python train.py --experts_per_token=8 --routed_scale=1.0 --balance_bias=true --lr_router=0.000359 --norm_eps=1e-05 --qk_norm=false --attn_scale=0.177 --init_std_qkv=0.0334 --optimizer="ademamix" --learning_rate=0.000483 --beta1=0.9 --schedule="wsd" --max_seq_len=256 --z_loss=1e-05
Below are experts of layer 8 (counted from 0) of a mixture-of-experts language model. Rows are named router (the router's row for the expert), gate (a neuron's input weights, with its number), up (a neuron's input weights, with its number), down (a neuron's output weights, with its number) and show model dimensions 0-223. Each number is 128 + 32 x the weight over its row's rms, rounded and kept within 0 to 255. Numbers have three digits each.
After each expert's rows: a language model's description of what the expert responds to. This comes from a sample of Wikipedia text that the model never trained on.

# expert 56
router:066149147119123094102111161150114152167154167119134120137126114116147144067058161097148119094104135196139159088116065102132074139119086158142071096138170122124134128164128144103200124194135153181145120140091171182135096118085190113119118059168145119054166128153097165160150125069080090045091127166132092094091084161111113087114095169114149114158087110079144128137177126115153163150148154119131141164134137148133100080079099148034115128127146090162100101174135146099056132144136176129103138196124101113105144062183125139091142111104145185086112112133120101122175116073105139113118141166161174141150065111155161117151121142130105111136143196177140106102112169144102099116137
gate0:125125125149147153147215060091095172089074148187085113108131080127156111119128071115146080099101112206102169092159111101131107105150093094140133149119125149130134148087121104136102136199122193105083180104075103121164157154150114119164098104117161148139165089171181122144181158160105096107093198182153077149145147083135134136142132106122101187109121166094115114109175092125128179067126149121121178179161110128186168072123174183117138076183118102144157133113083070128159131151170079158166107161108123157116124127085147195092124113151158119147122078108121169124207130128108104164147134163132124116169084134183153083186119102140161126111147079160133136152123131139123165079120
up0:087178142096134122108091048133075136096103186103088185130125095126140117069145094154174139108102169137107185123115142105146100096103116180053077167124101128177101161109166123120172091145135149148093109143128129127212119132095152156146136129155130145150122112088116139150141148142166100104110131142110135140137177091134133093099070116120201094088110149150190161117139115144118182119073090089110051193159108132078135108081161080069112111079083132118089209140120148164161150126129167174103176112150133131152078123120120141123173107156185130107132069105111156094111060095087175170078103113114101149127115156144117180117104116152166111121146111061179168174161128109156093109091
down0:122153119119174102129099164095117127060083147135141063151142086086130161103149109160135086096110149118138138146147193110182129107158131145092161095075065188140158086094199105123098089149098097143126111149173160075121131111152216150096130126046094109089108114085040084105124090130108167099098130087153149148121127143173144181131151182129143135114169114093159077144086100085159099085174110151096117092157112086077141110141134122139113132113111145118193207149072117106115091091136119076079165188136148151101071153122133117124115123126135159164119122061125151144102136125112181130074124111105123095166157195068146107079136114148171090117114101107125188120169137141135096119143
It responds to: Roles and sentence ends. Job and office words in biographies, like politician, Minister, chief, footballer, plus sentence-final periods and name initials.

# expert 35
router:096176141113075129158086157181100117127172149107129119179087118124121148063125139114115103099125125230148146093106104109123109146168083136177117084144195166060189117138115174120136145135135119211101168142136183146092177094092102111121156137169152115133169071115108108113122117043103132090147116156161070134107083129103073094045104152100123106136090066168084123144137176138144147159162086089140070142082134188136120078123166159086092167155137131142162083140092138145108196112060150110109118174142157108125137140160151164132146096132133112059151044130123094109169125126160176145129143162145149119168150143180182147150115151164144138119137147147108101103131134164117094121139
gate2:137048156106142110115120106158179149181150141087103125163120102151141087099145114118086087094127101116069174084130065164161102123141036132124156103166088147091116125195207175103142167096151205123119092191125156081180077142087171143133080188118092093091112070112124122124161057125168123084169113129099093172119166187106076118079158139132134141123137139130178125127129097186172171133191101113138142119159081164137148131168151170130123127132090136144117107184107099140106117151116158133087132143221116114106115155114177129135127112121156113104149136138113143093104093117149109114141155062143143142160093140112182161068101084167113090114130137141097102160100148100107150090077
up2:116094113136088154087108127080119139158201172159090101071141118144125143102102092149138117128097147167161083086098165169068170093171152136169101120076190184156106096123114059135137121082091065111144170151166109137132092102145063110121109135083130180049150108144121134154097132155136205181117094137139109155128141103101137096108154130114090111131109111165096165103127160123104145133179107091149112097131152085065101126130127119106067127162133106104139148151174095126148119138082058136088115115111142193112076138146103180165117144137133112093197186115121133133129116085137136101095071148154141152076139173088171143103171119201192166125143183076090119098149100101147135201127
down2:179205162137117095074137108122092172103149085080065127126106120108088145172156169130137101109174151097067175126089132165181133081141078125115057161110133137084182134086203130116090113112176157138133179152118104106168117133164125123116145128102113148109151116145072109067149160109146085113141114058111133077079130113135124093062129135065074195153195113156110142123130065103077099108104098160145090128167098095109164107176127157127119165143143126073155171098128101094130143126132129107134119127154061107111135126138157109104154130131127094056106085117166105121121104062121092171115143096162078097138124134143179123100075137130116142127139099127161123145116169081113090050051
It responds to: Hyphens, dashes, brackets. Hyphens and en dashes inside compounds and ranges, such as line-up, play-off, Thessaloniki–Alexandroupoli, plus opening parentheses, slashes and section-heading marks.

# expert 37
router:113185175109125109158107115157076150141156116078122144161120170123150148092126179098121095074087116168131122115181116132153149084080092160182131060135170147141119109153117166137114132112156064177093165147137153166066172154090122096206177056127091086091115079142147146150104158024137125097120118146133092093090105150145071111125127154119179107157159121126071138114108114116180138141186175118175086147096114157095118041096112148074101154143100146166146096167111134111117155119096182118093135156117172083117105153156173087167042112117179129093154128115109129119118162103186158142157138170156150156150109071124103156110156164155141152148128158181100095134097130150150119115166
gate0:097101151101116085141159179139122170098179090131150093094111105089172155204079128110062148100147083171150120148153163137067173141141159123120092204141132064054072137117132168183139161136117166124058122132094089164087166120132068132176148127159115074145138104190125073175137113161139130098122118107171097109086096110180093120154157167096096117144167128060135127125144099167105130141137107160077103141126167170094120115104182118164202130139131132094171090117155091149131104057099096127169084127082137128154153115107099132171124113123155115149156133113120080124087078121138116097165149088094138081120154117125194169146191123165162138181088128155121167094088132099116122163104
up0:125061120074085098111121114149112099123138135133149111123140124152169125119140086111120114102155103128168173141172181144105074161086154217162085090164127105119176114179098172160125141142114066092070121149161123091129215143130086174181148161108118095083174152161110143137077146136147065114050113096110130119104149020089103172085109133137080125125085126119101012096172166153098102104172124144129142119143131138135103146171165079126100116174079138117155115108080170137109129098113088109108161132141128122137148146116127176103162108117119085172168119173100126101081108153156106133119109169182136096148151106093141139131176178062137114146145083084126094132141167101076125129116
down0:095086117137151088095110131096105131105155074108135138144158139102080145081166155096069122073153179173155092125096125131161111149160092109088072148135123087075156047148157111101159101089165064097167122154057142166121124080117093126079151175142125139174156157114180104091200117141157127093091163119151121118106142178136073114159105119112099103124087149134147117085071074131167132153109053048145138069148075126150153135123132146127167130102193127112094169115117154145162106151120123123154156151065158119148143162198169122140099103096183125206100093119138127117150159095176139159126125150148049119117147121069137132093104098143114151109152154163106076176095112123098089128091
It responds to: Modals and infobox breaks. Modal verbs and to before a verb (could, would, may, to keep), plus line breaks ending infobox fields and table pipes.

# expert 36
router:123158170116145112119104126155145135145147175097103098151115153150112128088118172142151110107103098179141187146190086089100113097053113167146106068118179159140142112119111137140191149147078089109088176200110191093144181128106134105193135146110094101081167075097065151148117152127092154107120083183131067189113124182081124137115123161080173093113133087165116138070173089131151147169178098068146154133154097130159080082083115114139140151138103135148160099134137160118137150134114126172118117143129163093118139096173091072168133116164171101085145106103047127095118128104167154096091118152159152094094115098148189117072145143131212150141128165168114086110138129166134062126128
gate1:121143197112074132120141179105102134107163155175161103157158217113099128140104133142156046134193151162112114180149108105131143167121150081083130158137152145133133093143094118043120091136110069172151161133111116106132101104128204121098220107150141190159122120098144126177148106126072158149115129136141119101168150172148145072162114101141171164087058077140134077104114144086169179121117144163183101110106155076157134071146137172107094139112095094097134131143117132123134105126171134092138065124103103085116133112151106109128069136144113129076172071114142132110122147114164121128102069127167142136121082082103107119112093135166188101105174129179158144091129109142166067115211
up1:075155090123097128146091069122131143142117133086072113158113055121122135079147104113171146076112113134088109103074151145134100134200101169218127136133137163123124117139151106195166116123160171073082163132118111168066140167097121095107101182138199118103118159142118147074136154129077099093151137105112111157074141088131113139126166140129117132136101161131151106118044099133081115136156099127062119137113131176112170150151109123119124068137058103105133090113163148169150138106097099113145189134135176159059085178128167129102137135117142139130080151129098126211150087129101163132160123130093121103131149104131124121092139035155111177068109189117090158164161151114088197102081
down1:127122118123071121152067194129167155090116114100149167160125087121156110112129110122136097106139069111102151172140122069162119095137083138115156121150081145117120129183088180171162129089099116091131121156171150141099176106156122168132151137161185131112128157139171126154164134015110126156159112148078125094156220145160116178139146119083075149107079080159130130115115101088140048114111103106152084201133161131083192094104109127170132174163133180088171125114109115128126207090132103149152137179069122189154127150152107079093063141089171142151083101112146135108163136104109151124137144159123113148141147076122077145176151128128131084149085117122153141150146141174084168065136
It responds to: Noun-attached prepositions. Prepositions linking a noun to its complement, mostly of, also among, within, including, with, as in bottom of the staircase.

# expert 13
router:062145124117109114142100154182125198134170136115120121151081130171154146054129155145157121061119099157099119180139105104145121146072088146141125098144143155075142122106137133101143137125091105138124141135104172166131111099088175108199115117166108121101175116126134146145168110085120131109184148128170126141096101171052112095111090168100228128125136128134143131093130068176146169178110109088163142136156104200097103140088173158117095119177137082173149068183104136104127100176111132142117082191168149087115159069148139113140140127127154106130146122100120146073146093142134171105129099112128154094199090086121106148100160133095120172171183149154086121069079130216127056156113
gate3:097122102150090102156145164156126146148080130123037158138104151150127156100137190139152066103105141085097154163082125124138123162143129123108063143073166189124107147170094129107146128128134127089076121152113134211142145086152185155111110185146059086150129199181053076086155103134081181142102126142135171106169119087131088116148138134135099080175058095178173114120123160138108119112136180128143140107168128161104157142113120128143184172114164155128134106129140105104113139175131137144156102124200100142076093154135098122071146121136130076127113158112119155108194061118143089101127147109119067088099141089161118142145124132154129139075088111109068094078183053157121163112153
up3:137094124176129106179087131160127133089137116043131123063141126158110131130134095107067155099132118122086101140187100172141075155128151139135171138104170163115117077102107146121118178027133137132089101111204170092141106172145110163121132126092148157149116103138137102141143081124179063091119061151117142127105135187134126131131120121059139106136136134069147199140078088109108158148086117124106126086117128092130089167145111037139111128142126092115128137117134136145159199164126092153113168111089204078108111169162138093130116133133137157076134121122071127128104133189057065172131187160122113131104149192074128101056147088161131164151114127109177103139147126151072115113138
down3:172099132203149154154129140150040125107154113154140171111136191074141109111049093146139108119162106138182103066211105121178144124129125126119146085158102084134146112103121173124142162092136125112118083118085112142083121171101137156132130123159161089155158070052114142108159161093145099083145157150142107123132129194121160111139104172148076150122169151094148166128102147168189125137136116115102197078111145144054101134154151147127137115158160122148170082153157106117098084121152083142117197126158140100138119152132087122142138138212193143131111153117062091163074103099190142101128094089100204100139176164076128090100111101142114097112070143159101102132148167142167115145103
It responds to: Verbs and articles in prose. Copulas and articles in running prose, such as was, is, were, also, a, an, often after a comma or a subject.

# expert 19
router:064144180130111077120124148177134125119155220125109115124138141158163091098139178171142150129119163171114146183148096117118087130126042143116111136122160158155138099105100171080129132125114107153097178172090147215114145108060117122213099115184099082148137109125151121188141102067122123077094099167129182169114090116102130117118139125120210081163151086125160152094105118147120137179187140092152117126123090145149098081134147118110113120107104129141145123161167142113110174123123172082123105096184167106111147126139177136145102142071159106097104103139133092140213103093146187160118112137157200124144117099186115160096173111177175155152162099173104137126101122170091085146078
gate3:176128113097136119107194117134127113104102157148075123146165140120101124067174179135202110136143092174127152169149139126194173106155092087167107150133170157112111088075174159121067105140090135139070175149190099092136098100107121078140126100109107078113207168154096168161134179173122174122124144083141159190095115162118110131152150162088151148139176134132110106115111060071122145144113133120094178144155121119103091143112117111132155115099101138068084146092204165154178091135101101053126135130109129121130121127115172110139119163138174103081096124152114128064167127124185200119101102151130157049094086096092078158114127066133174168127112157092083135122152121091127115107136
up3:110172131140114139083134079163126104137165123074140104089126123105123165148152166087151143066175128103117109127196139144157140132106143170171157095127188139132073094122139164114110122103097216130066171148128153143132131065117124164134072074148084108115130083081098139165052145130118114155124144148159128177132070103135061099097178148157078197222119163143162090129143120138137120112131117133137162168106143152108096123121152091146104134124144164211119138058169132090151133072121045141160101124152137117083110158082151167156133142107042146094120104119153072135139135148079135133151084161116144086108129147052127119113168131173146129119128109119086150091126087145209144112111
down3:132084121141109117134105165166157128086180085149147146074082153135104094128195136130097181150157134154109147168150108153128068182186095091123173158124098109174085080097110141113109120130148123114217192201165086073093112071125088111107134123120141126189128154129119110143114176125132170147158165138070142073140112113129148094099151130125072117117161130127085124097177126115097147122160177117169110080091087140189127083109137116125162160095129158083143140152067135113233108132094112156146090159084155094143124132106164108103117111128154176189127172108171118170162103113156128090107151182152143105135200161156167094088071107148145128126118105107087172134172189111156105168126
It responds to: Dates and time prepositions. Month names in dates and infobox fields, and in or In before years, such as Decided March 2, In 2010.

# expert 29
router:068148130115119113124092154179117125151134192090103110163108152162100141068144140134143102116083143139095149152161085111171105103102040108134149120118164153124136069079107168118159164128113082175122164193091177134150179164062129149157131117167085114120178113115130142131160124092112129100102117142097108151122112181072135063105152147145219078145111048106127126103083087134157134155176124068116137141143073155148100092082096102081097150128102124147134139155140128118147128114113138098102132124132181100110118102133171096093124118127157072063110143103116126086155102058145181135096119139154178112112093100212168139094144124154171156138200166163091058162118129156116056096112
gate1:122116170158072085153082112136071136154103158189132167122099157155128076126065142097124082144074209116073133160077125120086068068132144116113096129120162128085123143139128116114197133151107114152144124163053151152127104119137159134151121140116085100162160170113159226081166152117138133139103150172084080128094151161127170076113050171180186079129163086163065136077103124149054135160056101130132127102141133131074097104070164163110098086194130155117109135142149129130128166094127174163108096144135175146174101109117183144134130109129117111114141125109139130152147078109120130117140092100086124160126035179138112108159162160129152102118106126161139085145141112133140142110153
up1:040118124153129118162129155109126168137115135143102109113060165164094120136081162102144072136085184137131079142108127133131132137118180100145129130176135163066090090128094188176155120159119129147141169117102109128157133148174154110132111110138093099123184180119145179142130162087129136170128100155130112120089161132144175060157100111104132105158167139164069167132096106123129101170125167200134163114112128182116137131087161143089086161146136235105152138191096124167128146128119150170105042152013146106157111138128164084114162187094116111140126173062150126122106148117162125133118062081099128129144109142178144133157148150050120100108083147128089122140121095120190118184132
down1:146101156112100098178103111158104097171131132122148123138124124118097179157142147150055159151140141077129151140097149108095065147133172206122136144141138138121077096151123150108129151097153172140117156073121131112136095110172152155123127179090110182158112201148145154146109181141154129147134111129141127061087108136135143130189115213104195138088221155165144113180133120151135092150088122151121139054106129125148107136101200087120089131091098163113161157125129101111115145131105089158145140147150152102106108186134122127191096118130173115059121104159113131184182116138077149089142149095131152086103137129176157115142146127121115175107167138111141141100084097000114140142056
It responds to: Prepositions and field colons. Prepositions like in, on, of, during, near, and colons after Born, Died or Added to NRHP, which precede dates and places.

# expert 5
router:117102149113131126070093136115116095123173133124093127153115181113101127077122182134131108097109146174091161121160087091143134126150060134190127100074155204148138098194108153102150096156080088128083154162159116135129165096082178115151189116149071148126132139144122152174131065024126125107140134150160097154100110127107125147079148183110132120136111087145087074125119117107146132164128170116177070157135085152162096066091154155090123124123144115138168089164108151097129160146099106090129068129152144098111128098177174154115140143130204103061205104118141130137156111123177125156110081142141164130196110091123133140133156197188164162109152147187134099087175163193126110145141
gate0:176175119108155076055169117085152121139147105110117123144078105092140111135102168161163123187142091146147115174134142159119084144125145120085095139086058111107149121150089116106123178107069187170121117206128129158163072096172154112141126160130108127130204181124124114144138157141138129098118131161098092153091080076118161165196150094148106128174120115103142154124123125121154075181198097080152213182149110109145121141082073134136098129157073109101101092136092146160136161115159135143102126149113108137168142098101149063086079108152069101129153063110141159154051124160112139108114164103092106107096148090151117153069164190172094066159155119121135136181087133125153126135135
up0:102132120125135057176097128151088167101125165123149110106132187162110195135109124182133140133168157118103100082135114083113154159107132100125139106152137165094157186119146090182188103100177079121135153095110151137106127141119099108095114110128158108115100096117116075131118139129100138157098077167140102097136172174130093155082145176085140128083129151108135138106164104125099115102144148138083107123099197106074125099180121098096123158110136095131144142157165105107083136124150108158130139119136154169106117113174152118152133135120063175048127213110091160160201204068119139114093131204119175128148077205151148122170098101073187208122162144166113113088086189100076126164116
down0:146159144115093139126149162184156149147146110104155136115106156100151166126123116120101085191142116146115104136128087111110137104119120165057052170113135111160125121097183143098177121110147171091137132149129135129135083112109098170113135070135126123136154142066132131144128164133085134101138115125114159153122126093100090165137131115163169125129150125101131150141171129173082113086145144147115156114164124122121165000109164137130148146145147110160102130105225103094127107133124118123149143080131141098120094076137131158172099114147127135102085164122126128118146163013076133101100128138117152127141078109154153125123141087145161143129097104128074150148079131255105099152112
It responds to: List-opening line breaks. Line breaks that open lists or table rows, especially after "may refer to:" or "include:", plus math markup and odd symbols.

# expert 60
router:093113186152089040116117165114154129094121128099086123146128167158146127061129152124160114159092125156166123157142101102104137123052103160137130101111172141137179146178130120142175207156126064153112121144089177151101165146124160122205182143146046071093132128143102163119150083094115127137147103173106127141134120160091084131073137158110138102129109066146105100113153123123123147152158155081116090164158132170128104068081136129115152131141141099124142127172176176085090182124129209138111102132129151140148135065134089111127109081145163136086128097061072131113147113079187141131109148178126161120100134082176175087082141177116185160159197184152124151079144151132160106106122
gate1:124104091107084142081153126134135156137109129125098130101092150084169140113136127121203133144082092133188147112103142214146114066090131124088160151150146216069187134160120190083117144120097086223134128143082138130198139114107109078130151152120138120081106126149082117084148113149072196163137087128128136090107134130075157141125125121071127134118136105165124124117122099112111182127164100098108163159117119125133167145140127123092145121105102132142135099044158175123125152101150179173094110140110086079120136140129141139133103125195107124148136112096079139125082198137159171077118089147110128120114162179200142131118110205145101119181095085107112112093100139109136035065178
up1:103115115098117174095127117092130179126101153108128122116126142149194112151140116177141102113053148136153133154098169214097147096135105103082167127107180205104168150145099172112147110124114065237140114162096076157141147122143104103121123155101139066097153165206062131094180109136105182172148178099107109108119133114106160168165129094125147124115135143143159064157137110056106156158127095069115178138107103144160115125116200092100116079095126101142151081034137134096134117125166118159069128107131139070132110117111136106104115167155122124140115114092122140059110147104160200165094111160112111111104112142137118127136150172177147118142118105138144170083114098109152059063125
down1:133128177176127203105101158160139099177144115132107158137083179156143136111085102135114197165114183132102127139139133130163091105090153089099120136176164136152105113117154154095171107103134174096136145059166118124155129149141167089115171136169082126178150180140127092108124141191170114131122158112046161201096138164114134107121131077120139130129149135116174149085119105145164166132164156163124119110113069124113056252140086155100135135143114149114126124068126194108171121138141125160106119088123178130154149100120150136083129125125154126166133125156180204194135119086151117107147115135148136089118092138117090120102084091163093137130157170034141137167166105034142165101131
It responds to: Passive verbs, prepositions. Participles and the prepositions after them, following was, is, were, such as used, known, located, named for, built.

# expert 7
router:104187154138113145145103167164165147122154154052099161171119120167145178087115150124114160128152169171147181103161097126135127151112118124160130018121191181086179084187093107105142119117098079156134182111112142155103199084111149163122100120157080107105154122116095096137114140049125097080099135147106079124168032177073103160101091129138123112164126091110116133129151139097133125141131108077158133132126108184156143093082128177108089154150159130132164140140125199123119144156168176096081138139159107103094115110179103099145129126124145112090150100104104115101133151086137161170120148100113191125178113106161144174150120124131173178106204170185142128107068101183090102131134
gate2:123176136078161103135127135106158165095076079069103214135166106093181119144141135183132121186110069115171174135156148086126161159111144113166093050116102114179177137133146154144127153100104111132133115155154076156120137105112182196122106164118110126119150108143113097152133155111132153076123145139109081122189087187142090155167138184125185109138144121103122132086146159117188175180151122100135195112132204188127151127132127126138127103143149168135087120159124097062137172151177125106093165150125148084074146096167107072155158136130105114110104159137112141110097165075115149121139127152112205160124103192175185135114138102106185155068176162174117136103101062130145100146133
up2:119183096110117106146173101063165108103089131087176145152140125116165157100117172120121154147145127076089112152115179145187151164115124125103163110131203088104080116072110165162137131101131109166102104135068128172106111060104196148094104166121128126135047114137142191142182103176176183095114126139117130079146090136135130084107050208135109169152096146147164159105141177146173099142183118126121140194075159112129158091107133145105136157121131076112124073129129108083153182125146113139126152139078136107180106108107099080105162162115089169094071155145148114187158115120133157149131079173194170163090127108090118140121143121142147131108153202084096083118121122087126133126174
down2:143109086124045132128070120224079091142123117112140136159107185093126115076104121170127141133097132149064110113084093161074146142157144098089087184153103136170108126140062119127117143094178151080136141195107170124152146123080145109176154117121129102092119154118123121164151134116164144066069148094116101210154098098117151108134114110150109120089137152189138155141118148149103148131135176161160123094143177146185156097144132139163101140147137100160139120132124179102054131134101118106200158136153178153137153131132140146091146143083133132126135139124086128117115071086142191132123168079139046124154135152192085110138123076115153132105179143164103118100172104156070093095022
It responds to: Title and header breaks. Line breaks and = or == marks closing article titles and section headers, especially in species stubs on beetles and moths.

# expert 51
router:081169168118111098099111149109128161145160178109120093197187170137198146108101191109137083145142138174136150166145118105110130100029067133120128134188145144093202160110138169106116177152117088144145130129083181155091153154119125102215154110170083068129156089130103141115122129103118120083127129117107108191106109149052094106091106141134166130119127078105101098130105130136140143160152144093095115128146162164130116061121155121085116155162078141142133124174175211106114185106125187124082132152173193107139141109147125082174088112130168091109149126111087112152141112065173158122156142167125164088144132132169124112086135146101178149139166182139107089082149181152140095124160
gate0:106154172069202131136075139137151125159155146084131180095141090176154121134145050075111111131167106160105154193122129125094120132070101091124098112055071077087115097132090128172149126134155113130128132138182143123102122135156154131137115136110159116189127145098110157058168141161121119134089134175148103146178141095074133096121123108132083148150022150155061105085115099101111151132120091088088121110091103149088112097134079107136131141063180155078104124120128135114188135118078123126129111190118135151117143066119141099151113095161148060140114144138137092146162160084191128067108112144032123192127100092083116146114119100101199102149151131145169150143129130082129115092109
up0:142100171118131112155105140112066186167094101113218124130140165093113116110122131087120073176116149176110180126065081118159134163076171109055147154133120107127165133155148067164109100084107124138155126063110136108141099137126121089102138126183119146094108152106099167103142128111131157107117097140115205102173186106130169054164176086106139168179083125155113057160104171125112087144064095125175148121136120152158151121128139128096110115142058171113112108138123122142131157129128104159135112155074090108120133191070103148174113127126069212134084127149143143186089129079080129066092112113128156174152119165126109134171117146129137058128169102153172114186123075121154147145120
down0:047161107168110074206164111142093079077106057113093070144127099136144085090125064161077143138130149166135120126110124113105134152141091106089137204148120172130185158126110065111123146167114142148124090130138086140125077107112231129159121119128120080138122162079115187140152126099070144188140159130186202128187165109109111116100134114154128096174184179107142088113137150131174104160128139139124171191139107096137130133158114085139109134115082143164159128111055134124200151149145129099072122094068111104090141128139101157111117132139153117142155092105076125070149067118118102170134136167087124126137145143140113112090157105059118134087112122098106191088168108129111125120100
It responds to: Verbs and following prepositions. Narrative verbs of starting, moving and ending, plus the prepositions after them, such as began, took, moved, ended, with.

# expert 49
router:112147164108094142091098136112150189149151153119089080190152122178147151048106145122098125123146091148141103163172126125108099160093074130162098114184100162146162122131151167097147191177117155115112120150096158171103144139063152119179140158147083092073182103128143156094155110076096101094180142163136109164097103227101073126081106163139158133125173078119112078093086096134140181200155151134145148156121165170131125111122124136059108117209093152148132127142147188113083168067083147110122107104193150090145114111138131073178096099139156143135135136093118105125105083093121193149098109131151137082179152119141142100092145156097155167164142180163101125094149133130137089101143
gate1:055117155138076097156168139096082093075184130170108189071125112147153094157141122136144163086109216112094105141168110140092139110173104091129110119055167151106102102190095059127154125100093122106094148207114097171118152116174167141138111152083128154110130125124140136155118148120117133131120166075097137151141093099093174184091149092136153093166143137090153072118063157107141112090133095130151118139162094092193091106092154121192086117175153137138129140116147106033073156125125129131169151135131216176125196092128139119068094120191075112138141123115147184152156123124110148135120129131132181165112097093108150052083175142104126117118154123152109131117138127126164139117120
up1:143123092094198137122111121163120158131110144114125178150111189127100128139120168164159104108055161141132144121143073081178135150122115183141127113069098168151101126145123157113136105176092110125133140119172130126081116158092143159107153056119096114120110090154140158136159183104149116117128113147182116052115103088101136118184129144134090129170158153139095173151109121181164050148209153166150116106162145205105081086075145149110147163079138177101171111107118178190144108121153079102097086126150103086071072142077162168095128146086131100125126137137103078112174108112119186155123066133203089125166128136167101191131133146126105109086095103100118098085118096163154114163188
down1:095150133113088158063117163129076137156094139204107104133150144167081148114094074126119137128120135136089104141187164139158140117047047161159120125154103187096180101088124155125105124164125168088106129126103090063115143151131108133128197125133137098143107157088096139154150088142072086131172124146118141180144119128177088115110126099119101188117118194121081130104097077124185169103198130155139085190093131109082146178117197122150143163108086168140099056095039140122142135079136130072142111074117103154128137109129144066137149129165117125134127120128132123118071118144187138181123121103150119144081104172229143141133118101121144105187132133124087115087140112134105169106138
It responds to: Narrative action verbs. Verbs and clause links in biographical narrative, such as moved, returned, took, called, where, when, often after he or to.

# expert 6
router:126170149097160112118137127153125136138156173103076120177112169127130116102121160087101113121131109125136152142126093082170101137126104149105101135114155145077199149125074194073179122196095153191114172165068141153170206069039133096132141159171102129083115117151081165156106107075064092123096079146134119096131135130071122143123132117091165061117069111158135073116166113151106142154129156064111113133147141186124133108147115125054120135114113078180130131119119113113102133058106143139119154146162124095138130109153139135128120125152144107100159088106078105094171124094149161131098130138197147087136110140221130095135136149139112175139178123198125155145128149168095095033093
gate1:098159120149098129138102089163140127117107161106060135131092118059120090078186169095150128108104141111130124150187084083097122101132151150059134142142155122134170165198131172144100146159101116116118140085073167170122174123113203187095123123113101158073144102120139130138082090123124173141169146126084164061172108126093122166152134150061115133146148096140136163158033102093114146117165171104116133142143141154146170084147148107087157140152173135071074096147090144106075120106154116117118128114143157129113153092109149116127168093189131062084101126184140146067156108080167159159108174139132115100121139131154175185055125145131147164207133114156176184152151091138118075110101
up1:076139112112106119128159113143109134139088164154099181138106158125100094127177118185157109157151118132122093092113114058096183117166127098088092094130174138138134182162072122160115115149126103130131235172065120139137181125171186114125172115101159152097147163120136074136119122153096156150170077137139132062161125080113161158130133117141130165110155152149147122133097105125079128108089140090099072091189125168077151124196166095066101106106129073062069097101154120100113130123109076124137132103149145153139184131131123130091187143157106064131094114168134047107173108109191146117111129121159142129080122159129143148097130083150189130183164060153185143124119099121117153064114
down1:084115159175098118127128141120120140143154134102118130139160105150164158091138079161166159136121182123203113124087170129091114063104120089145127143147149115134160123117183099143122129115129137117109152083134189105078092163181156075127175161141162147155111068146172087100127146110194163089086086137123141188131138113123165143107130167169140179162132149120156111138138095211122160147139073126126158076117118133124105159108137103180157182133151148124203060202114148135117066116120144176139141119102186172104183126089145126104078064050137212125117151166167137129132118122177126106157097141144181099182128130108138152099131095132175092116172134117129044134097130061162138177152
It responds to: Work-type nouns. Nouns naming creative works after the or a possessive, such as album, film, novel, song, track, miniseries.

# expert 55
router:127149151084183141147063120173120132136180126124136106146092169124144119090119140149161117078135067176114160106174118078119097149121068203158128097091127142083198130149165136089166154119119099118059140128065151124114106102070187067143114114142102114088156103123083166144172144099082098068109127162142069165131065111072110174095095183102125128124139085129147133070156082166129151118160139105161116170138092181132105111133125144112124162119164132182164109138159132094137176150122114142088082103148137084116102101147152111167122113072178145091167107082075137103131082162152132140074135129113148118146115102161144122148126136162149206129110173213103101098116130209142067110098
gate1:136099162125133151167165126157117062056126179106103128135153177182125168143115080138097097144124096087142120111141107126122081119108089147187125141089063104138126085112134154124097101100133145188104170172168071130148114133151105114118173188173122054106095128130110112179168162084155123103143141084200083128103150153124149140103149177210163099151145081076138074171149156164153129125137146115098103152107146122157152092160134147074117146138138114176160097129146149121153113169119199128101075131090180142182110123109151117136115152198165081121130111095111140120111158109135115212121130077119109127255093119143126110130128168161143115128124133129107093075185138164105111177078
up1:156099107109139135169165151143164172144114114106155140139116056115118152121129124140120113139123098119114113106103074057153155124146095089100135174099164187110179069101094172093110099148193137144123136180115119115088127154102131091100107075096139128107174139110152129135174128102089145167144128130136144110108146148109153123089160122167119108123124065122185092122117112183162124083173135122154116177126173157234148125148130165102138109131150123104164163106107098122121184123145094087084060121123172081163164112153166116172080172150144161106161122158117156105079107146069151105095131065163093091178081178138046088105098171137170120054117089161129186185152153158092156183076
down1:101185147162149153153139159119171120120080155085151077137087066102113138150145147082102100023137101165089146128092148151125166150182114117144134153134132141122136189157127161122154134127168130110092100128096090196115145109190145070171150114162094149104099107162162093153173164064118119155166185062128120124128131173157144104147070121094131121076116165089092096154173179158170079142136154187138075160118072128104111086151126167133080061129152054100099110097119108158098173124091093071132119158187095100062152097130097131139150104113121118122137124179153146125111115066125092126171127146114104161068162132172156094181126163118150114106080141142109131127137106124055125132158
It responds to: Coordinators and capital fragments. Coordinating and, or, & joining paired items, plus capital-letter pieces starting names or abbreviations, such as K in Klug, SW.

# expert 22
router:128177141105126095117075158155116166148118116100150121126059168107182092146117178130127107128060103155134099167123125048135118150139090138112073077161153151084158109108104177105158177150152085196109130167144141108103163120071126078168199154138083085143185153094127157112151099047143162108169123170173108123105145180100092086086108171127188107116104076176098103100133125121108118170165165068104118140150109148107098107091178137100126145101124101188143109151086156103115134105070118109104090163134123071118118116150110142112103050117117136065200106119120107095128141101139178124122148141180177115184145122135150141115111130121137135134185142202120095070135105187111093123157
gate1:111105161041076191141159148115156164164116135161095140130053178105173105095134140184164126145145117121191158125098166091172182116129134089159118115075113166146100090104171180155105166146131153090181100146105097137133150120089065131113109129140111133139142129158144051093128157137121135091156149126144117160101081134109185138130128166119142104113066156095151057139147180144108103193130154135139112107177144106067081155140090123147179113155136153115175134061102042127149127095111136073143135126146110131097181163123129123082163082151139095144169074130170184067152130134187101070095075148188135118141118099134142098134129195133199107116116137132141097165151118141149103156160
up1:142122143129164102061114065158175137150120187101105100121156125148145185191107204077182125098233104117065121113166126164132127202113156180129158124122066109093096181154136126112170119076122101154105117072100110130139074181124168179157130102143143133086114102141092164111132103144077098076131131142125145130135131141119136122083094119076112168142131122143050182131141103159112152099135146113106111090108174161130144105192139111164057148156184066148146088128155117121125154087151071138173151128096107105087122098144132131171115151090133118130056133169115097149146138175168135145115140099106058121179134178099082156159127102125069108110074105116152083148127118135142117124079
down1:125161121093126148153160123078149109086115066108117135128082107095124144115160179123168119174105140113198123139132110141081192120132127084137122154081131092144108093093110124071047147090108076130138129136081119159111142118151105128133187095116082098120105134102147131125131085106195157108160103162147105147136164133120149102178103117129104091131178115153109122173124190109082149173067116096154151172126093122179119000068079145140152106083112102135110102134179118158127124136135157159163135162127138150162128127105137166178102087125124080126194094098131178107130092094098085142134176127122105180135135165098182163123128174154101169098148152120110127163112115238132081100108
It responds to: Copulas and as. The words was, is, be, became, were and as, plus commas and he, inside running prose, as in worked as, was denied.